From a checkpoint of a small mixture-of-experts model trained on Wikipedia.
Size: 8 layers, width 160, vocabulary 2978.
Below are experts of layer 4 (counted from 0) of a mixture-of-experts language model. Rows are named router (the router's row for the expert) and show model dimensions 0-159. Each number is 500 + 40 x the weight over its row's rms, rounded and kept within 0 to 999. Numbers have three digits each.
After each expert's rows: "comes before" lists some tokens at least twice as common just after its tokens as in all text; "raises" lists some tokens whose logits its average output raises strongly, later layers aside. This comes from a sample of Wikipedia text that the model never trained on. Tokens count by the router's weight.

# expert 227
router:578569515490483538439527470491442534414522505444472519501487538554507492574565495439539490481475490500481538521508459483487483509466474457516524534505465458499541508487497488496529555522507548547513371462562478497520538533426506402564461462455546547561503519496557543465509466470472511467548458435462477495540480465536461487556480422483418513465464466535545489429491522503567553615496439445483536538507574548538510486541477495519529505504542530536458539514535512556528546478517458
comes before: "09", "24", "23", "08", "21", "06"
raises: "10", "18", "17", "s", "th", "19"

# expert 186
router:557541511463455548450521403481496506478571502453508555536442535555527495545524491471531473504443525528476559558577506487481519455517511410520527530483569515473508473506521447521502525530535548556491446455551502487526511529461468439513451442501550542534475496550503543463469440465532489495507478448458554455573433431542429501550466454468455454399453499562557513435499513445547532540482447488488529525467540554489518425540449523481537520437518523524452489529517471530541546477518443
comes before: " ", "0", "pis", " and", " —", "1"
raises: ")\n", ")\n\n", ")"

# expert 228
router:471503462479453548498488519503466502491528559474568516492472442603555469517500471512558507507495521507504494507518444456502573536485528492539580536512515452431520509542537427528507566470534479493517499496533510540530527502485475452479488482522521514514527518482480566410501507468423503399595470454436533484500490385536468540499529428431495501482548438530524534498506478531529528527467486517516547534401553489442551455522454579456586547480545482572454485482527443513491525502488430
comes before: "a", "i", "s", "ed", "ers", "ing"
raises: "s", "a", "."

# expert 50
router:516482446431438486485507448508473492494535510461572532506447484539487479580509454477554505495467582522515527513548446499445502509531520489564548446531508513474494465520532488475439552580555471493512502455538513498497494573466452454506513507469525499523505489532491507513464485484438520472570439438410554482548488453580483552546498459497483452392515521487532579429539427494492563578464449489509541569453529505556532416510407511493506503464567470533471473561533494523496515482515455
comes before: " |", " (", ",", "\n", "i", ";"
raises: "-", ";", ".", " ", "–"

# expert 142
router:561513402531497542425539493496512551421527499463574550519502486565480518493525425494519456547479529542492520551496503401501510440485481464509610473470510446497538487448500477499534603505507518537523483475534465559583568537487463452505488507570551556544466487520526537530500474436408488454516509441445522441499509446519479509498461489445471525496547494508554471453475485474530573588423439428457500487526533495496518472535485540454488510456529487513501489549530478571526515516474485
comes before: "ed", "ing", "s", "ation", " of", "er"
raises: "ed", "s", "ation", "ing"

# expert 157
router:521488425558434468498523465468464526512505561449453573553473439505572507506481445425540531526473536545468501534508491457429523501481526460546519471486516483507476492503537460473554570554547486484499494421598487521526551547498514505526478532469596458522518515497561492524514430451455477444573483454477532464560461514556511515506411453508456531491469504543470476469514404483473581532468477498454537543435529573537566485521468526438521542481510530539536489524557513505537543463470443
comes before: " of", ",", " and", ".", " in", ".\n\n"
raises: ".", " ", ","

# expert 163
router:543540503471456543445522406476481520473575501445496560528441546560539513537537493463542480509442531543449557542559514491479513470517515407508533532489559516477497481518531433515505529545529523562495441464554511482529521537461471427511447443491555548538496497560516561481476448478519481502518471443463554460571454436530429498574470454465465486399453490544574509443506521452543529540474447479500542527478545542471520437532452523478532523440521522532453474543516475528532540472536453
comes before: " ", "|", "19", "ajor", "N", "att"
raises: "duction", "ore", "ternational", "ilm", "dom"

# expert 41
router:506533455536478482437520434457449506393581522427517486506504486518514443517501426495572464463450510525424597504514467452425481459487523476512560463489497529488507467506525468534465523527488474570554491491504453519564527572522483505537507507499587476490523520581489584504523461422466510438577425506522534486510470496516482514506428455472465506500507544514550522486496485465528577580431455476503519523487554495468499461598487512482505532443536550496525474509536520579550494501440490
comes before: "'s", ",", " of", " War", ".", "s"
raises: ".", "-", ","

# expert 191
router:596596438504467404460508491507460507438528524438543542496471457535539464498539416555541524505463483500482555526504510417471522469433496474529569485497479497506505493434547458523547528535550499523480497534540449538600544567489490465501506520461531549569476505544539533520540427445385524473563469450492567488499486485555471484494468455427473496522555495558484478494502467494495541523466469464436492498463517499496506454525490572449526560435512577543510519483528494536521482508455509
comes before: " of", "s", ",", "'s", "ing", " and"
raises: "s", " ", " (", " of", ","

# expert 20
router:548585447496492519500517503519443522489498513420493520502505535567475500496600478492547504533473529500506556584531468470512523440540521450533544501484545468453518428544497465498455520496513516505512473448549499444518530556430458477511491429517516511535516552531518581523482513458512503464525480512405546471575447447497435465490459488432505415406517448537528568479519473431550577491432476526431497554476535517498509465531445511505567507437513495523469487528501517492537590456557470
comes before: " G", " ", "es", " P", " L", "eral"
raises: "s", "er", "es"

# expert 204
router:545552497445495487392523473470412519478590498466501496516491533522512531514534482490534537507478568493487513526520473465523489440497546446494490513510519457430510428467543480545526535471498559559514446505520521495502520483421479479500459491484585530521512501529524600468479442466473500449502482503505519522534521438519462426495447428478477515430463533586515567455506471519548583498509402512503535474428550555532529496547438535452536571508495554551454488495552434530519533479493418
comes before: "1", "0", "2", "19", "20", "3"
raises: "20", "3", "19", "2"

# expert 53
router:534524463481478519420504511485457562460530535391575531561516493595548494489570455508550444527457538538473524564482515438512481528496536471534560476469545416481539476449481435556485527443553511521535512502557462501525568547457451488544483529548533574514575509523550514523496483423435439436571464442419489496513509480525488463554484444492515540502489481542527507479481489504495517513473421440477476489473506464470510447487487590460532525447493441502519508526510449525546522499505447
comes before: "ing", "ed", "er", "es", "ers", "s"
raises: "a", "er", "ing"

# expert 251
router:533533504469454545442497418470470491470565506447507560539447535543515505550524485473527474515454531540454562544581514487471493458519501420519549543470569526462507459494524450510514526532533530558491442451571525479523510533456473436516464439498556537519486513555504553462461436477519474487515463450476548457565425427543427482551467457455458458401467498571561513450501511442530523534472449459491544501477555541493526426545443526466532517436505520520454482518530489531528539481532461
comes before: " ", " —", ".S", " .", " +", " −"
raises: "urch", "outh", "ians"

# expert 126
router:503491502533507466422591506449466528444510564495477513539509500508511430577570438460539426550503568598442536501476505500480535524480494468491505457449478445464535467457506502533572503471564487535558456490509477485527510498503504480592482480472514555528476477513519557504480393473461459424501459484498518484529471471533465477505458475464448475480455454534484508490572467489557542541445427487480592543446535494453507476563498502482497553485551531558537566545516476541596506535537491
comes before: "==", "=", "===", "-", "The", "In"
raises: "-", " |", " ", "==", "=", "S"

# expert 114
router:544497440510493531457555460434492565467490545494479489517499479592472501536501430493555471588508506503473499562486501431464510536456522496556600461514535471487541491447547444508491524462560496535547471466534480555536483558495444479516432531503566489563553519539550479526528400446525504530483502464478508489509488441505487453594468500503485556533561495551529535424551442477529541528461463455450505528451545562467524451479474522438557543487482516493439479510526408534502466437526493
comes before: "ic", "ical", "ics", "ion", "ology", "ification"
raises: "or", "i", " ", "ie"

# expert 238
router:526490524532458453406501494436442563476576494408565511549501549493513472541581476467561469550435548496497582569490507495499491503528500441529497473495466451457564456531562498545466521504541494560527468495491464458476504531466494490556497498485533509592491510494470498472495480451469459415510454506501495442560507457537447521491469464419468476469541464477569502502531502464540574571463440480447538536460581569444516519514488502464518538507560542517497531566548456557530546494511496
comes before: "==", "===", "The", "In", "S", "C"
raises: "S", "C", "-"

# expert 248
router:514539500501458538425552472410467502477478504481533495493499536563557454492491486435550505495462499484409555550521515399511544515482536501481573552472459469486547449485571461486529530515575489587509486476544500548534455532471491406481500478516545503530546534527568531457503468490495516415480476500452480460558409414523474498558485476505431496517467542549543469445539525489537500600439498485493540531482544517541547443518402536461500512453496522506518480480540464516491480502552473
comes before: "ot", "il", "ase", "one", "arm", "ipp"
raises: "s", "os", "ic", "one", "o"

# expert 229
router:560566497464499465505523464473397482467503548499505524538486475503549432540587496507504459480449555506485547507520521489448530479470570498467508533516565475453516464544517441504464597520547572507539432451549448526532461582486488484527468437473547554574486518550484547444470494471518513467473461512444560481529483479536494423477488482438444514500532477581515493408548459455510592537455480517473531482501526491440505509513465551403543512502532487589532527496498497549507489469465492
comes before: " the", " a", " his", "fer", " their", " its"
raises: " the", " ", " a"

# expert 169
router:527551506465413440419528471492480505423542485501500511552420525532561454597536498452550531534438470560438560520476529467525572497453505444502500506488491489504567476467530450518439530482533515525502427502504444509478521476461493458558483494508549514542458508567508592480462469520487537421514491497488529454608499484486426518496478455474485489440525472587545523488538481507549571519476461487531513498498551553517513478522454547507501513510534502580470487529562473554538558441554457
comes before: "19", "20", "born", "M", "C", "S"
raises: "p", "L", "N", "B", "C", "c"

# expert 220
router:572505438494428461437497470502489489516533568497473602508495462568504509504516443509541460547442549508489493553509521412421552488476571470467485477455504509498545494535522488567481535544502520489518469400489481463531485559468437490515453510482492502523527500515512559480509501465511522436562446484484579445528433424557466529491514500465452526499516468545509563452530439474591503502481472455464514521455508549491572421577482564465477589508496544492501562532505465546525544473487478
comes before: ",", " of", " and", ".", " in", " to"
raises: ".", ",", " (", " and", ";", " of"

# expert 193
router:514497459466437461497507513456444488404527558499513500603475494601562431513516483548570542534497486528438516589508479469451551499462493467485580510510528449443515453522504489497464536466540536535498499485611450502565475486487430513529468475547549478555507506517472480427460477484459475473548488513516483516516490457549426522523498496464452531542533463498520531472491490534536551532464489479514554496410506539491547442493437542437540511507513542513414568473540491479489563445538440
comes before: "a", "s", "ra", "ard", "o", "ers"
raises: "s", ".", "al"

# expert 247
router:555543502463460557443517417473490515470576498446495561524451540560520505549541494469542467510458537542468568566571518492484520482504508421513540548491566503469494459501530441523486534540531535568495438459558516485518509534465454448506454448496551536535477491542511549457477449456516477495516477451474547465549441442552430500581470451453464454402465487563575519440499512465534542525474451500496535513471538542501514431535435541470527509441536525521456488536519474544539549482515453
comes before: " |", ".", " (", "–", ";", ")\n"
raises: "au", "age", "ep"

# expert 196
router:545499434529458468401513434516490502498576552477478565510499469562528483500500451523530489493417517474479505571523478453417558527494569452513490473437478517521548488554516461502469537551574475498522431436511507503550509542502488483522479521503502469516535467541522571545516490451522517423530462500485522470525475433532474524522489487484449490468523483541503566455517417452585525515455450444468512548456519500506599438621492566495476597500501548519519515529503491532537561500492465
comes before: ",", " of", " and", ".", " in", " were"
raises: ".", " (", ",", "'", " "

# expert 192
router:496542469478412510449519425460485494447579551497512510510488472560522483570519429485533532554538490563460533481560518459500573479444542452514605493477469511518550506505606480479465513441498555493508487481544480541566486497476453425504442440444475503526520509507481488460514469491490467523552455477441526500551491489526437492516505468392469461555459528518531558499566426498516533594513444515505551496432493534535557470544430531472518576494552506503463491530518492469537501514474473
comes before: ",", " (", "\n", " and", " of", "land"
raises: ",", ".", " "

# expert 121
router:494523517534487490425488438527455549502529487501516554486430515549485513567563483507484450491494570492500562559528502479495494446484559406485527549466519417496503488490511460530479494511520495532538445409532486465513531491461495443506437494495536551542487496509492575511503438501422435498492488496495522491583467420520385449542483437480490497468448486587558509438547497508580551495486429478528530492447539517484514441600467567493537523513522484510455479540539464528519573506535471
comes before: "0", "1", "20", "2", " |", " |\n"
raises: "1", "i", "5"

# expert 225
router:524549464451433472405514487429489463428497526443544475456448556557516535500514480508572457566478499528504555532485455419497535523504578470513554486478525468485503461476481490485478511460523509561554515414524486477505507517506487427546502480512524571571542468497564479490482480458479529438478489462443485454550458451544498512556516416477449488478477548526539541431485500534545551588460451474499517504517490520512575475534494571463497509509560468550420514549489427545541543455556493
comes before: "ording", "ess", "up", "ent", "ount", "ently"
raises: "im", "ess", "ent", "c"

# expert 243
router:528537508468458546431516423484484496457573500454514553533432540557529496553536493470519463500457543527466549555571519481479516485510504415513532552499563513472500470499531451524492517548538540569483446460571511477530519531460472441516441431501560541543486487547498554474478448465519479494519466442470550458554441435552429506571458455468450460411465500551554525440517513466527537529478452494498529523481544548489525415541439528462529513430524525526448490525521475536543552477525447
comes before: " |", "andidate", "|", ":", ".", "ensus"
raises: "ordin", "x", "arch", "ats", "e"

# expert 174
router:572525488448500464505536473492477518493500526469502548539476564530546437513579503513478435485410574563397532510531525495444513514481512509494501539480516529492491440492511386540464597540545571541511435476545541506520433494480528449520466452532576509520545544506530535495465496460481487493496491489474595455529453487492475478528508431458462534460530448556551523431523456454530502506488474516465515491499533519428514488535465592431529509497542467565462541507527513546551547470451445
comes before: " the", " ", " a", " New", " K", " B"
raises: " the", " ", " a"

# expert 255
router:500499483522484527467500470534435549498532512508527560501435528528476514573573482418490457490486575546495550512534484504461547497446560447541514528474465513480484463497523460538467512518551532541503474459489524483496493523427457407555447505466592520521488524521489566517435425507425512441483484433483500476567496418513441473524492466489503463462462484586531544389544514519495538513503415476518517478457537496517488434614446587490516506501558526496485497539520464547509542504515461
comes before: "20", "19", "18", "1", "17", "2"
raises: "20", "2", "1", "3", "19"

# expert 82
router:541506429424424494397518407509402541455545510452503521569489512525523452548612487525545548510515527540477553497510459427519500489534510481498504517511449449442516491507504478541525517486506494559553410505520533482553517500444469404522510512436524536534487488538507538474498452467432530457557482487482598489517425490506478442535494433467464551473477487594562576467503483491539501539477485470524507506425500497472512483508498537493517545505534525515466495503558491499504538524514413
comes before: " ", "ior", " Olymp", "c", "sh", "ida"
raises: " ", "-", " and"

# expert 110
router:477492532502467507407542493468475528436533539454537507533501566510531436571590481434517487504454535534448545555487484497509501538511486386509502478438520430400530452481505507560507532542555491538565471476545462468504518511496515461543460494497527543567497514493505496508494486480512461463510516495485527445545473456562433480503475422424458463423523470526561505509562474462557552577436442497455581556441579542474514499511504507476490529474558510527462494575504483547513488495510472
comes before: "==", "===", "The", "=", "In", "-"
raises: "==", "The", "-", "S", "In", "E"